Experts of a small language model.
Size: 14 layers, width 384.
Experts: 32 experts in each of 12 layers, 64 SwiGLU neurons an expert, a shared expert of 128 neurons.
Training: a variant of SOAP for the experts, 389M tokens, 6034 steps.
Below are experts of layer 8 (counted from 0) of a mixture-of-experts language model. Rows are named router (the router's row for the expert), gate (a neuron's input weights, with its number), up (a neuron's input weights, with its number) and show model dimensions 192-239. Each number is 128 + 24 x the weight over its row's rms, rounded and kept within 0 to 255. Numbers have three digits each.
After each expert's rows: a language model's description of what the expert responds to. This comes from a sample of Wikipedia text that the model never trained on.

# expert 0
router:172146147125086101099134130105145097184129143129131128121129124146143109158128143124081170121124114186082128162158099113136110156124144114130143
gate0:143129115157085144099161093114153096125145094146154131159145131177130098140100148098116141157123121117096127147128111104169122193116146107122108
up0:127134152099095154151120119149106114137159135116131141172101139109067124154099166133131136137128182125113139128091145120089146174122127150138104
gate1:151085107140067125129118108146131131104134115122158170121126130155145106144165100095146128112145147124091137127131097117168110158117088141149129
up1:166153145129117132167175148145133118096105089128072135113124142128103136139104153098120097127175100105080124133128147143099122140138169110187118
gate2:151155154117121095131157114163134148105088130123172141168127150119123120134156134148052128174180129163077112148117124100136130154132124123164138
up2:115144172145119126130174141143128085124117086143104176156134188132113147141142101137079169120127112111132150114154135128120100173138134129153133
gate3:143185137123083116128174164105166152152110133121169115107074129091123145179122170074122150103092110142126137086134132139115123146096147120137148
up3:106099109139154158113158150137116168065092128129069098133125129179123176085164129116148101167153167093136112172094122158132108113156109138133129
gate4:166134177156155155190119125141109133157129160183147122075137169122116113074121127143116094107132104143062140165144136100117126129151118111164155
up4:104088122120139162152114131149106109100129149113096138110095153165128115103130138155120116097122122111124184171138159091129130160129133085136131
gate5:142158185102124118172184102138126097152158145145146150112143169144161133132102072142169123144133160132114073124164140100139077109144157127163176
up5:119103160156160116107138121163140133136115096115090147150154114128167094114089158139134142108147083131136145150147133097105126138142109115087146
gate6:106102135124103116129166120158127091146125174112118166120135137099121108138102091118101172119096119194092114117120113158133062150148129110115123
up6:113121139148098099142134102134120131117105154106109126122124096098093128118135121153095164101178099124116108136171135130129095085130119099132145
gate7:105129118122089137154123121084116118151148139148156094124114118127141141176148158096153147106111164147095149157176130106135061121159141132142181
up7:059080105148098122164127120112181128138095109138103152119127149116114103128137081092102120101097104128152153119114076142132145131140127126163162
gate8:165091157131155104162111136146130110123144123088140091130135099118118083118191156142090159158140103133043104133127142164146106111118096149120131
up8:164135184085143145125155141171139111128122120132110168165144117131148169091122146164143120094152167118160142115129146115131103118123092140110125
gate9:149122162140126114126175122109090126126105129102116133159161140123121093131123135104141136124099127133179113172210144096129115087149131156116131
up9:124100116118097131103127144127118142177115126157125126134110093152141146132128106136119121133157102155102097139149153178156131174105164114163124
gate10:174137102106137095129084133135122107119140152120151125148189159143136106140113122134131152111119117179081106137105085146157090150107158162151148
up10:121124122116124162165143168109113126123142147118134147056107105123103130148154147113129153103132130116142139162158149136121122152159127113140121
What it handles: Word-initial M or m pieces, often after comma, pipe, colon, hyphen or bracket, such as M|assachusetts, Port|m|ahomack, roof-m|ounted.

# expert 17
router:119133128111107133163143152103154093142113112117144100141113118145084140140148131113116122175169149149088101136099118119148134144127118145133128
gate0:115122082148135107148119145068137131124154163139148153105112132127113137125103091138116116102119153106139125124126160128139180122143101117145164
up0:141113159153148109083128100139125133154127129107119135101145142163157125082173139138152150148188151100125162100132114188113133142131142145110116
gate1:171134150115141116137149137109127090152112120103150160133153105136140158154145136153159085143128122107116129111166111127137110103164158141132120
up1:147123112115095136177136106094095149158092083111165123144121153125104130103137128095128103093100166105112071150144113116098127146088121118163115
gate2:130134112127094106143144139137129128133128138172141149132134127120134143127134092131158185148139126128120138112130096134130166151137106155179124
up2:120101102112144127111127110101143125148094117135135099094106104138112091155120135093122074131139141114106134089110112100132173148145170146092133
gate3:120132105128110124114134123133139128205126136145136124126136095125109148106117081152148130099149146159140075142121098116141144107130167139136131
up3:116143093154138118122131107123116098141157163117112155147124167122126175142104111122105136100106130144115146100098193128105123145129119134029139
gate4:133128132095079154149157154141129137137116094169176119129104115144133135140124092136140147143126140152114099144070093169135123143134128090109128
up4:144108098166171137107130165104129114147103161128192119111107127148090133165136157135130124166085147171097144188116100119170134112142123095134146
gate5:112113126109130101117121143119116111142130159122185131070147147139136104151145136107127096133110125121126112124104121117127132136134113117152146
up5:156189137110123119127130135102164149139102136137150130106127110131112175111097134112123120128100096106144158091071143097135133141114120150161103
gate6:141136145111145146140144124112149098148100127124153161159146113123152164191167161127125078148194152147116116109146079118144098114128123124174159
up6:108118145149072108122107152150125147101114140171149139111130121122082122140123149170098134117110155128178127104160138098123105156166097127132116
gate7:149135117088159123122119109086092118133155133094111167112136144131125132120155121100127116118103177150090132118088096152137139109146104098140147
up7:143116126094096153111119120177123111113128139136154128122125105087082083091166085119093140138159128149172127110144116097125095131158148131138171
gate8:139191156130108155150136164100145136138125133108122130106160151174093148088127150141125151155141146139120107134138110136163138158099143142158118
up8:131132101140135143106137147110116123128115123156125111110135137094123083147146160143098153123057130119094144128143158121153166112149116102097100
gate9:171129090086156178132143179117122091145116121114139142127122164126096090158124121097113111121152137117110132077159121126124150138118116128178150
up9:109080150155154079108141126102161148125149167151138099159139127131096134122140100157165145168109083140108157121165135116129122148129103100137131
gate10:136127114116107103096129110148146093142169166138126168096123162110149151131156111134083115201125134103129145138111125099133135076101116106155097
up10:130146153128095124108107120094150205169148106119151088160140116116118136105103137117152136090125081163147105124130179113143132109143128131131110
What it handles: Early syllables of non-English names and places after a capital letter, such as N-ig-er, P-uz-rish, Naz-eer, K-iz-aki.

# expert 20
router:141123155097113136139139145133134108158116173120133142137108133132120127144119131124097139153175127125083147140150090200158148134128111162132126
gate0:141104171134150140135178119126134120151131164151129103123125116108142115135118113156188105100143110152119080110114105102104105103075083098139135
up0:121116103179135140137129167107154135131143154139118103109121092139080156115148144121082142120176122135121126105123178140103163157184097087120106
gate1:122127144131090120106127162154127123158122159150171119166113135100155179130159112145127140126172086125104111122164097093156108084105133104110118
up1:117127119124162076130170122161093137154092105158159100113106135136129145170111096165121139117133130158144074160149115143147110141096131142155139
gate2:135131086108091162093103141118100123107108137121160126158127101144183149148133125157124134124110106143154137128118107144122130100106132143120129
up2:126152117116121123115119202089145119138127127153130125124095123122150158157109166129147163143126170130147120113119131143094099125120155131137126
gate3:108151110157128166101113157098106121106132119165133114119133153173151142175106144119118160139116145129144187145112153114125121113134149133161115
up3:149167134160109153090156100094135115123127151160085112125148121096139149117109128173149115123136139149106114155120173105129121162097142128175145
gate4:093135098116105145107116119134116092136088122105082146133165156127128128145105141123118104115094147146103110130113125140158146177078096159076129
up4:118110132156121150152180129155093143112129156150127122144126170170165104162136123126108147160084137124168118139154115140127101127142105141115119
gate5:159129090110100086112138115139112123168124108124098144086091152128095082119120130162120153130099136139138100134166136080122133100153152130104120
up5:088132121172156138120150135146180172120129154167107138154140130100137170106137202077120171119139146100094124157127127162098130118133145124156179
gate6:132133155103153088148149141123094123105150119122114135132134096145167109157105137120115114115103113130116107107128124105116156112116127098129101
up6:123115133130103111104120090162178125104155127128139154123105155119154141126098113131126154155096166148140159086122137104154114158151124144128131
gate7:108152109140139084099128124105094132198108135129144122130116109114120097138077111101123147121123099115094115152125084173161113152125114162159139
up7:096133096125128084145142114124175135159109152130172092095159097104119101138145107124138115121111130139098144125137123164181081134109111113190130
gate8:149097120135129065161124090166122116099149111109069160127096142092100088158119172085122157102109148110124086140171111163131125129150124153115098
up8:108127112146136084118118124132181110122098104198128137146111146136145143114132123113139165137159145159146122130132090210115140106119094153155125
gate9:112119085072133155075132109152137117143084119143108137118156131110152155081120143168144119111151087200161097112161139172114128150155154126167091
up9:137106127127120128120145141107141114137162114120127123134115098132115123150113073110149128130067169137163136127162139104111149061095087169118143
gate10:122111113136124136092150102124102147121120168126132169141121132185103159139116109103126142150118136108121113128156110130139152105116144086157148
up10:137097133104091089131109138141136157102122154129134108118139103139101160098157145126115142114098138110110123134148175146123153148151108111132111
What it handles: Final digits of four-digit years after 1 or 2, as in 1-973, 2-020, 1-867, plus century and million.

# expert 10
router:170153175094065162103139133115111114157128153104109125146075103148135106171122119130142139124144150136116101136139138137117094133162126172138169
gate0:136188131048104136104142098127088165116074124124094125132096159116128099132129101090114124104119141078132097159124106159155071153158159183132156
up0:124154132118115179104083128150107078138070135097127109148130139121196091133159133092127146082111156125147138105134144163132074124129119159127124
gate1:121135196152096114119148084112151141124137140109114101116126160085140084104134119086134142150121139166117115126185106119137090127145115098101123
up1:171111132116158145209110128122142129104143162111114127167091091105125120114114137092128106161132116112144138144131108117151134142144109120175139
gate2:159175121116080110135149117103141099133141147111133112130121105131127114186102093176131133101094166149152150121125160137164125122177097155106109
up2:118121153161133125129147102091143155109127105130090128106141148153115107165123142147134135155145122162159131162122105129141135138106133101105101
gate3:146148109103090115091143112132121106096145115124140136152109135111127101128107102164076098136147150093114116154132089135106111131135169126111098
up3:102128116104129092067149145150127152134135109097142123180154125130148115150156127119116124123136163127144139144108169129136151086125075177129125
gate4:128171134188117135163116115138156102095155132136126112106143116092164115147103138154141162088143163121141118153092163133127114146132123172136132
up4:141072123119160134156112144124106164134162156121162118115136107162150126116132139106108113097119182117153099152078143133155148106137128121141102
gate5:163160163142083144120140107126093127117127151147113157151116137116109147160108159135105162173164143100121095115154154150136127111142141139135169
up5:116128130097121128100113162097147160145112165135115139103139097125141108156157158123157143136156074108104130133154152149122088102132161104139132
gate6:150131152107158158123132144117127116186105134186160088161098151160126148109146138180109127116096154122109097092132134107129124060131099140148160
up6:129120119157115152158142118116078155144152144076101164110090108152138125153110103128132115108106085150123109141109118122119081171134080148114141
gate7:176114138135113143100094172116101124080111116092104122149130073132149081154123079135100120125130149134113125140158152140141122139129104152110158
up7:136105110149150174098128114155159143166118160050081120120105111153111128142143106130114122160125121124131105128115158155113105137141098172068132
gate8:127094110117128149099108141121131119101120150144145092115106120149062131122136050145142103098173133111131118135110112105128100140111119129142092
up8:118130155154145134136130108120107120103094127150122126086120134151130143124163150135149119154138113113150114149106139137135118123103110204108097
gate9:118120166154099143101124111124164122148127127137095151169128085118164113150107143116090160126098099122139136112139102133141118068101109154075146
up9:132161103079125146134129134103123127155146130155127130119091101120081153125110109148107116154112087136107140144118083108182120150109125125125119
gate10:150113117122125068145143124138108134161161106098131139112087135123097077125114094159098141108099132150145150126127113101110127189155115115126128
up10:126147177119118155119111129093138135118145123120105174116077134112132132146078112145079130101143114103120132129114094116102082088119108164110175
What it handles: Prepositional phrases and place/time nouns like along the, end of the, east coast, upper reaches, southwestern part.

# expert 14
router:175162151113116120120146160085152100180121118174106120098123131109101119135092126137132150124166114150112136142137084148114132168127177122134144
gate0:176148148110107121145109132137159113154151142170091108135095166119141119124114094092156155118133131071134142127126141140168116154117139116131122
up0:091170111139127142097138118119123099187147139174159133121108135144118180162120109127109121143138151117127118150146137149175099153099138136133134
gate1:145146174122137120109105139098153140169133128113114121099135127156143128135125114129133149118138114119094148096108153140119096105161180141101109
up1:134158101128167104143099150139141128132161085118080139144144144101148118113165104104113157159140158175146142112128117175066112103162150130099142
gate2:115142117132094139167117122077107132126132093147158150130152102110135143124112110150139138135143138160129153151164116141122128142115122089142130
up2:101142156121151152138143121126202129127126155162133144145114166132168114139114159093105156154146077128130093153077158098173110110114178142105121
gate3:199146115097164127099153164167113151142154149146143158117081153124169101111145110124118061144144156146113143138129152155122169134154117146110140
up3:121130144122135100129137137108112145107122150154130128102111112104104100092144159116128120179141108118123129139081094148117137130139133130144125
gate4:155131141141097149141113179122139150139133105147138154137139125115126141090129075194175111126147173084124144127100081126116162168192184134088085
up4:098141102093110117097132113170175107075108138148177114105153133129076099153123138107139133138150141124143155156124150109111110118162150144121088
gate5:126111134162123106128150135085137129144169096156109133116170119131153135133120111115137164136103131105128111108141130121069171106151129140137107
up5:115104116089154169141096131155106129137130142164110186122137095136131130159128130079150117131107123110123111140143100131102105108117085093108158
gate6:175120120090115093121136147091189112155153143107140122123138131145117122102091182096135141122172126157117130162120132142133096109131152118119158
up6:110093128136128151110136162125140122122155111145121128081089125134104097130139115119139118142133134109149135162141136130100118128154137108073121
gate7:131124113147089180111134161167108155131122134146139107107133100139082158104127151121141155115139165108119161138118100093107121125125150149131138
up7:106163067147166144117084107166141108140125166128135158120110122103146083096125134157144132159136138112116148100109140160111129138128118133115122
gate8:183145142108148096119166127118135127115099131111158134135147119135139122129156110160101128153138139107109169121077112122133128141094156132118144
up8:169160122064142109148121132108133161116081146158158095107165119097089135121165117114158110062096145123140145123148116092078120152161155088131125
gate9:104146157122113184149121088111145101143147130133133112129130115159131136140110131128121123115132081139120125137132126125144128110112098129113146
up9:130103137119134103116173102132188105104133116108162119143107135129174061104118139094122097096135118128135150103099136098159135186170114115102116
gate10:125132098104095097111162161138103109174128110135078173149139125141135132116116118174142170134112123145113136083154094125133111087145140134148130
up10:146112135163150171129123168105114170133135120094143129122149101118152121152134149124111122137126141122114144154116156133153142150141137132101140
What it handles: Word-internal syllables of longer English words like dec-omp-osition, fe-as-ible, imm-ortal, plus table pipes and digits, often in sports-career prose.

# expert 11
router:139158133104097128139132162090123128154103092148114139123108132161109152110121157111102138155166132113100148161103117176109155136130176177112151
gate0:105153140108132117115153149133136118172086143177092157166121182188133140118115089126141147116110150149084147132161135147148132122089170107100106
up0:145142140125160127143115136138144077143089130114156122133119133084131115144131078144094168080107120133151151152150092127138121134120115143173155
gate1:143133088140087151073135137110120145114062151105057141122090088140069148164146151180113135131143163146140075131148081099104109122122156129114141
up1:130147119153096156147109113162132136127129162163125159111078153121077149156092144106152088127080121136113152121140143105161086150155161112128127
gate2:085136169093127106149122135109124165102149141147145144115113142096133110087122166143090126124156122107111140153109116134197121130148132173137177
up2:159138161135126115152115147149124143110142148115123145170137080129109141105094112106097116102106134128106104153100132159079150118168107129155152
gate3:111153110099106156155103139094149141096140122146138135167163139107144183147128147087124107186150128143147147132087118145144172115148116113135156
up3:138145117180135130157137087153159091107140120092095161082126113128111105141125131157128125107083130141108139129100128123100134115120087115153128
gate4:124098166120126133078126149093126118145125157106125142137111141152140164098083115153134152117119144159113140134153127135120143088094200130124138
up4:096140129139178102142088112112117118122136125099133133112150107148120196111104124103131126121153116111122072108109088116089120129156144156166120
gate5:108137167112103118108159085156121092143092100124104079125153129126129146167145141132127090128142141138117130086166134149145116122127102152083118
up5:114148097093136126133082124163102127148104098139171139131092141117109120138141147132065113123108133098117160136097113138105127129150144196102186
gate6:137115146105130102155120133133120134104166074126073069118100133149110109125151157111168144128166144177134095094116130112128115124130189102122110
up6:143118144157093104136136153145197129127138103112144125116105142102087134112157105125134152076145138124178139183113143109080153152124111108131114
gate7:126138124150138130122143160113113130102093149147108135120145087123155172116114141140114162148094115099130149147124120156140156137108114111100151
up7:152133139151104113129088094138138099125115134113168134142126104091095117127194121127120131147131115136116156094110097114124115078148125122104176
gate8:164159153095144149132140141106140083121142145134099133117120155109074105138076095115152132122124153158128136160083128116162160123097133108126152
up8:160110131093102126146145139152083122143112121085117142123101092160164117109116128153109121150164152078075116134111121155118168159176150163134127
gate9:129142161133106144119137091153133134127112131117135122109113157115124093132125137128136134123071105094137115114082141130114124159155114152106129
up9:094123152147149161131141123128183103102152097156154121111124082126111110130131188129173122152098166134107160094104139091163085129120138156083115
gate10:082134141143128093132122154109152163116117104105092134124126100178095137122095121069146141106208119107139131175124137154108129157168109139137116
up10:111093127105142113135133120142108126118114121143169118116104165159161121132178154105151105133136130168096143166121159171155102127127131168101162
What it handles: Sentence-final periods, paragraph breaks and table separators, especially in census demographics and election results, e.g. % |, Population (, there were.

# expert 7
router:157131137129115138111158165116148100106104119124152105131092155113094099125117145083104154112151110135113148146122096144117095151085119121149164
gate0:150140143176157076153136184106135149141111100176131176150103116192156149159114141137109155167139148085137105166112159116140140128104146135131151
up0:112129139104090162104115143135118176156137149101121151186127160117127124115151119113140114157119126148137114162149112112115125113105105077123125
gate1:122136148151133115110115162163110132119097090128165144157109181105170144154150128121111153096152132137142099140113115114121147165114077129168146
up1:115135135096113112174190117154093100097140093111172140168124157133134099114091114119134166145167139133130083114136108131139107125115139078123146
gate2:142120126148125090138129151133134071127126123123149109115101169152097153168174165129086113100153128178105171120118126118097126143168149117134167
up2:147116139125100114122088137125122152106136135119096139144126111151161128107139113126138130155113162112155097113152164107078177138085129127137107
gate3:120155109081101160116107159165156130110183138195135094160094161129095107119092172127116081153157133164140146136124094131100123165144091137095141
up3:142135153175112093170132112129127166150111131117140109124186147151119133168151146120170121116087141158143076078139144136100143120182116096097114
gate4:119127107141118091146129145084135135137160154110166131127091108131127109077139093126107161136141122153127141136158144147113102140102101142126131
up4:160165097150129114141126143093087127113155124118151121143146133101149147124096118133086132131143135131120064128153077116142128143151119112122142
gate5:113146112095117105100124088112129096114119169149103108115151115131123152143074093108149132130133131130123099120137116127177112133123097148109121
up5:127122129118087153153124139107109140145120115088187110115129128120126073149159167124153129130105101136149124186112149092153126126090143069142134
gate6:182135146102109135139159103185100152138157142094138140132103121142141144128122140114110160109143133124169136083112130146115148127112128108136157
up6:137127183116125128135145085066155165126097122123142136130108118086136118148099153125156146124092142142118157172130156116122123126149145155133109
gate7:153115121161111132123128142148150119128134094127111111149149160117100094139143129090110140106117081182095156122151129102110132173096124113130179
up7:103094146111140098103129162127144134104127151096191142151137144125114141110096127102099132104142133101157140134109150097144102102129142140144144
gate8:184159142110124148132120132149114129145059105133140161158164129157128098118129099137119174130149173146079136123134109164125093130140142189131152
up8:143136083116114114139133095123092135123116131107109078152113162137178117115128166113100145139097110138097174106130148134128139129097145107122131
gate9:101094137170128170125112131110153120153135165135117121086121128132076106153082158121111146137109113136144137144111145112161117167095138147108130
up9:157122129101135133134115154107191126142107143131153083132146137107073101156132107131108161134141115123136137160109157068102122139108135140046096
gate10:168114139162149103133111128160127129134113117146145087116123134151125127125088140153156133154147089107130098134090131145155095132098153125144140
up10:114139096107162142119121130070136138161119115106126098139126121092169079178133113116140118146166137133136102131118065120148093134140145149118161
What it handles: Early word pieces of rare or foreign names and taxa (C-act-i, C-yp-raeidae, app-endix), section headings, and numeric table cells.

# expert 21
router:120169135108111109130177158124142094157137183119150111068095174132149127186126094098115146150169122172101133115090108125111104138139167132132154
gate0:094143151137103172136151145114170110161168123087088110100114093137136179148124126131148180139127186141126140173088123141125137177116112125131132
up0:119133104097135130098130146138142131154176130080135085147113156093160109141149137144118112132160180155117147132153089141089078112158098144135179
gate1:122139125112083176099134141169073109130129093150124111121061117116118127096144086151119121179134144101137179118099102142111161099122185131093171
up1:111135098135141100143095138143132127128129125139128153150136113103124124126153058141076152085111105148147141114113080090106158103108086089128095
gate2:115141153126123102193106137143149127095146095107098098150104125100119107134136085125108124160119118177101104116105105180129132141171115152140123
up2:142154157132134137126127144159138144124140195158120070164127088123093143103157197157133114121110097104093128119121115125174126122128138136086160
gate3:106173145145113136158140132116133116167123093115137134112137133152138157180125104124099142107140102166129151132095125133129116134111157155045160
up3:132172131138131106164111114130133091107129102133105105093105149115110173109093149140152136136083135122096143152116174125137099097101107118133161
gate4:098167124112147100113140203159130103138143119148170123114130174122128099142078124139111109139145104147103106118129127130168138177142139131125162
up4:117107143104135112107145121108169110097150164139133122112136153144126084100147083097110122118161113117108151138122142150155121123149134105114080
gate5:137128116133146076126117097122147123134108165147154130113142149148130143135124086113140155149121112185130112150116107104151098060150154108136139
up5:135130125123132107118103102143135127139129183158156159099140127155131117122126124153129161112153104153143148120144131101126129111142107111127165
gate6:131122153158123139150154149121109140146125149120188133116187098148137110144144097090154109140136132121108075109138114121135144162168145170147119
up6:122139130135111126128101088128158168108130108128180104118153135170116090115065070141101126113135136120130107068123166142149140108097157150119096
gate7:163161131137087113131199084152161107149129183104146128075106169131129078121115142140080151146135084165104177122121130102100140164148161138120110
up7:119143145136147116134091128127096104171153127117120120117102122128138163115135108118159105140152155162158140136128133122127125155134125129126089
gate8:148154121152123166158125137121126123106141138139159151084126141145149106161094093149144132160134138189115123137140098123151099120106157140119127
up8:124118118172137090084109113138124149137154095113100125128116127121161138093123123147172088136157140121135135112111152114132163134085150088137151
gate9:131164114104102141143137149100122096174132163098093125160084189150127168146187082127125116140196098197117111135124097144136142111123112168175127
up9:133107175132166111115113115112120107123156091111152106148152101160131086080102152151107104162102138130136138160178124129090134153128130155086153
gate10:141114153110073182090168148150135091115122122118153103129146136081117100116140132087107147149128110121109130113123102154128125169117103126127168
up10:113125106137137143137106104104115116147109149163171097084158150139129136114092146114110111104130103103101159135130141123099140159173146138129125
What it handles: Early subword pieces inside words, frequently after P or p, such as P|ir|acy, P|ep|si, P|ct, plus House and prefixes like anti-, co-.

# expert 9
router:139158129152109137171134155094131067118155139142164125110101081141128121166129149113118143127158139190088160148120135159119123132125169181158118
gate0:152142113107108149141130123157144108179115127130122117126138125096129149155067130122132104102132111131131142119133113164099120125159123157158152
up0:121126136112134131144140124093149109072128116141093120151100084123162161158094163102114158127094154114134134169140110164134124123105192082131144
gate1:114136133139141137173160142094131125144129124106115157154131116125122142136146109140161106121158102120168154129113119110140098128125142178072082
up1:115139119110160124110175111129134105120129146157175072123139112157082122131123126113085150109140144128122113142111115165106141122151101120097134
gate2:111139127156083147176157141164153092139147146147164132148129130125148132144149123111164103139145130176137119146085080100153088113111146121167146
up2:097117128111121111099139101127090171131111124114165092190146118078103169177116130091119178134082147048138091120092167130155148121156103143144135
gate3:140129116136101106135126109128113131170107161127120153154106119158153128124111110135093152125174142120124159164131107120124157122146164164099151
up3:154107095150142109133120133116148039166113116124151108112123121161130125146163156132142134114099125143111138160143155138158089132117151152152124
gate4:100132147131159104165113165111144146118147116114141072123142114171067144147083153109107146127144155136138143092092109132116143119121144167111131
up4:116171135124132108082125093117125130136141142170132065151139129132092138087134160134157146158058123122097126066151124145148184096100161112167105
gate5:118113085164149163102108148083105147097116136166138131107104118129140130115145117167113139128156109171090132147111133158131123105114189123130160
up5:148134132125138077105146109168153130130138128144096119125147168130133145132096095119097113099134140131144129136143111160090117101128120073156180
gate6:124143131082163167151143125136096132130129156120110121114113113111119115145106170085106119172117119109115169154120178159149177151155143170122136
up6:143143165121170116102152119135115144127118159132151124135096134116096128096084116159113135151074152128104109151160117136145144143100119072130128
gate7:100135110132105144131142187112137107124117115156140120104145112148146157123129130113149159106069131136093166121116088101105093115145126151141131
up7:099134099121143170160114138131101118139094140144123126156155137100173124113127147146149119069110149133107157128102130100132132142090128117104136
gate8:157145076132141101119116174114128087174132155128177116093108122154150089119112128115103164145125125141119103151093110127117192141117156167148130
up8:137137094115096102091121088142127106127137118116127116137104122164098130121129157141136130093169141121156093132132151108177133119129077177141092
gate9:121118133149075119105132108154160147139125148160101135117169092120111108138158137150143113143121145131106130109083110135127143110125137116121100
up9:098135120108093141145134113143153177113116098121146078108119082134097184157166146083130160105161088164140151157148162135140133079109170111104096
gate10:138101132145138122127122163122119078114145118152121089088118131145085102121150168114121129127145117130136124149150094179112132140084156176134161
up10:097139144144149148102168162144152174115117149113149171123137139116191161133095080136140137106134113133106129127103120142129094078136090127132150
What it handles: Initials, abbreviations and short capital pieces in tables and lists, such as J. in "A. J. Allmendinger", No., JP, MP, Gamma Rh|o.

# expert 12
router:164148145134085135099150110116148126187120146157131117112148103150132151178155140144142171134133154162113122143130130157118085135077194146131121
gate0:114155095131156155138173187114098150132136132135100115144091099134130112127140133126139147140169127111084107153180153137131117117141126134100125
up0:139158090165106177154105144124093151163118102161129131121115118129131129146096104113135135134124125155094069092131110126114153119152129125105169
gate1:117153134098135098159152165134140129106107129152123122132118126115123122139145140135126108106141135167110133147148136142114149150145134121125170
up1:125150120167114128137114102179138120115123152135121119073132140159124120116169131155148108125119134145114138125171124132102154164147113117156120
gate2:126139126114093123121159094096173139143116150096155111108133143115109158130170142161140155160067156132084114130135092106058083154108199147167077
up2:151117159186131118145130121132156129146130102108111145101128131169161155134142059144088145125141159167115118111083104129119144095113144146159132
gate3:118107162139109129154143156150118124131157134085124123144124154102112137144171106105129188152087126148093129142135101114122101138089119091133087
up3:102153140092150147117109123162146149102090084136170092153135114124094130116129151101145091141089149135107087180097146131139122146148138154113090
gate4:120151091151092110122137141128117107156112134153132090178141128172120127105137139143120123161152142105113136141152090121157120120088171106130147
up4:099160098128107081141132132130118153120129120161184096140120161130113144087131093137136118140125115145110148117105124111174098113116153166170146
gate5:161103129105105139087138135133120138130127127143119128098129158140153103156118083115141180125119128089125140158117140144115098144097093142097128
up5:175104132134181115139091142118167079127146108092125127130120116124120168161138160154168155144105124082152129131179135141141119114141121145120107
gate6:144136167121118153104142146130127130110096115109137115107168126146109111160138143105086186097135169140137103126141155128117129115144134115133154
up6:134144145141142085126077141125110118172113148117050119121153156098145135133153152155134141154127122125134148096168088156153144152147136088119162
gate7:152147141128116116156144117091110129139145152163152134111145137130128126149105126155119175110129142173106121131148124143147115127104096113101140
up7:137068155117091129126169149114117116122129134095128157094151097088130122085128129157128108157122118150151151131075161120145147069141161142143135
gate8:134158148121085098148169132122174130103140140159116157115126130159141142140145096134107147130159104167097139132121147144184102122115147117084088
up8:154117131153135149081108122157182121160155121149144184115149143167089120118150101115106078144137085151115103137133142119091104116137144114154107
gate9:163117148143133119075112118094173188165163100129100088122152127154133116143139147127128150116103173133151135122159085110172155099097126156114111
up9:084140138090135146113135100142144154114132139173090102138142121157129110089187104163075153131128103110113112145141117129116128130130126151116118
gate10:183142154118130119130153113130073154115142151134157099081097128131138151114125149141136126107101088144138123135141138149142118158156157128116108
up10:115148164134169189133114092161149117100108106079080121133111092116114132137139159132135138111132131124128141100123123145089127149140125154128118
What it handles: Pipe separators, signed differences and numbers in sports and results tables, such as "| +5", goal counts, records like 29–38, coordinates.

# expert 5
router:181200109123073111110141140124146083151150169167112120118077135149093150162133157125101154142140148134107119166117133144124124122143114113125126
gate0:096120172145141125106095162124137153123089092163182094105141151153170143166117158135138150114116144140091120122164106121142094145127137123120158
up0:107146100105162182166134123104137146119094128096144110145102114111124108081118094158160144163114110137157087096187114080148093107119103129075128
gate1:164121117107083163122157158143144119123164135164094133133096119142154127129102118149152099144170127099133073145162113086138137116127129124136119
up1:125112163116118136129106132158117132136190107125130139072145162086142099143144121093100121119107111127114129069124093159094101146112099120152079
gate2:102094108152134123086105128126114104143138092132145136125083159144121099144104168114128100125161153118110094167140108149109142101175143149100127
up2:151137133129186177115075119124129117142086144143153112158145110147170087062115127146086152111126105107142134160150126155124137168121126141132106
gate3:147130151120147109087175159142121096137120106119104168128098144166137146141132169132121139085114161089123167142127173146125139112154118138136149
up3:131161118099137130164084105114108131140125150136118122071071107151168089125151148088095147141091138176085144143113149113082120135081140151138121
gate4:124162111136097123120127141121113127156112180114120125131124124159119172123115110123096124127161122119112125094146132097138077108127144121082169
up4:132106133117099159122150154140127079144107162102133084095037083137139114139135124102113128166122115124133164126117148157141161123118089134160129
gate5:168104144079131143105081108158123118111141138107127147112140139162125098160132082157112182133089149153103149127094114125116094114122140126110153
up5:117107135137126143143138126111145114137129122169132150133125166121088117155117113148141145087116107156104173119083100098154156110126111119144141
gate6:134154135157093094151150130138141086116120106162122109104161154126093100137109140099123149126164120130101141100125111162125121130158107080097132
up6:145134108138173137125134139155180111144121117121121151109162102126180109142158125170128123119125129139113142124078123158131157073171116176122132
gate7:092119087138088160132142102145116137126118116181108127168172100109110119113147130138105158094127102135116129141113135126106146108094148138101138
up7:108157154155134156155097128120114139081145112097108137096115107099137086124127142128075111125139077123127154116144096107110161069164123144128136
gate8:145131159169123081072122182141127120141106142139143132133150138152120103112130125149107135136123123116113116134124127168133108101122187087141164
up8:119116112147113133120104107094131117138170153167087136098089154111167161116105138080105120143092141157088125117110145169115129083104119124116137
gate9:178127126141128066103179119116081116085163135106086098095128145136133096141091156134151080135115105114115075122119139120146136164125118084200120
up9:144157121138132097063108121073095159097134128120119122096125193141088107161105105143141115140120135147112126092177131089192124118130090125133138
gate10:097145104174105097079107116107141112095150113153095077096096175177158129108124148144139095163130123128092114109121108095115080172114122099135105
up10:112089131135162093148127136145089136117143125126105114158113138141134123179119138109159123143141111153137135185120137129155142118111107156115134
What it handles: Day numbers in dates and release lists, plus phrases like took place, was held, | Clay in tables, e.g. 23 January.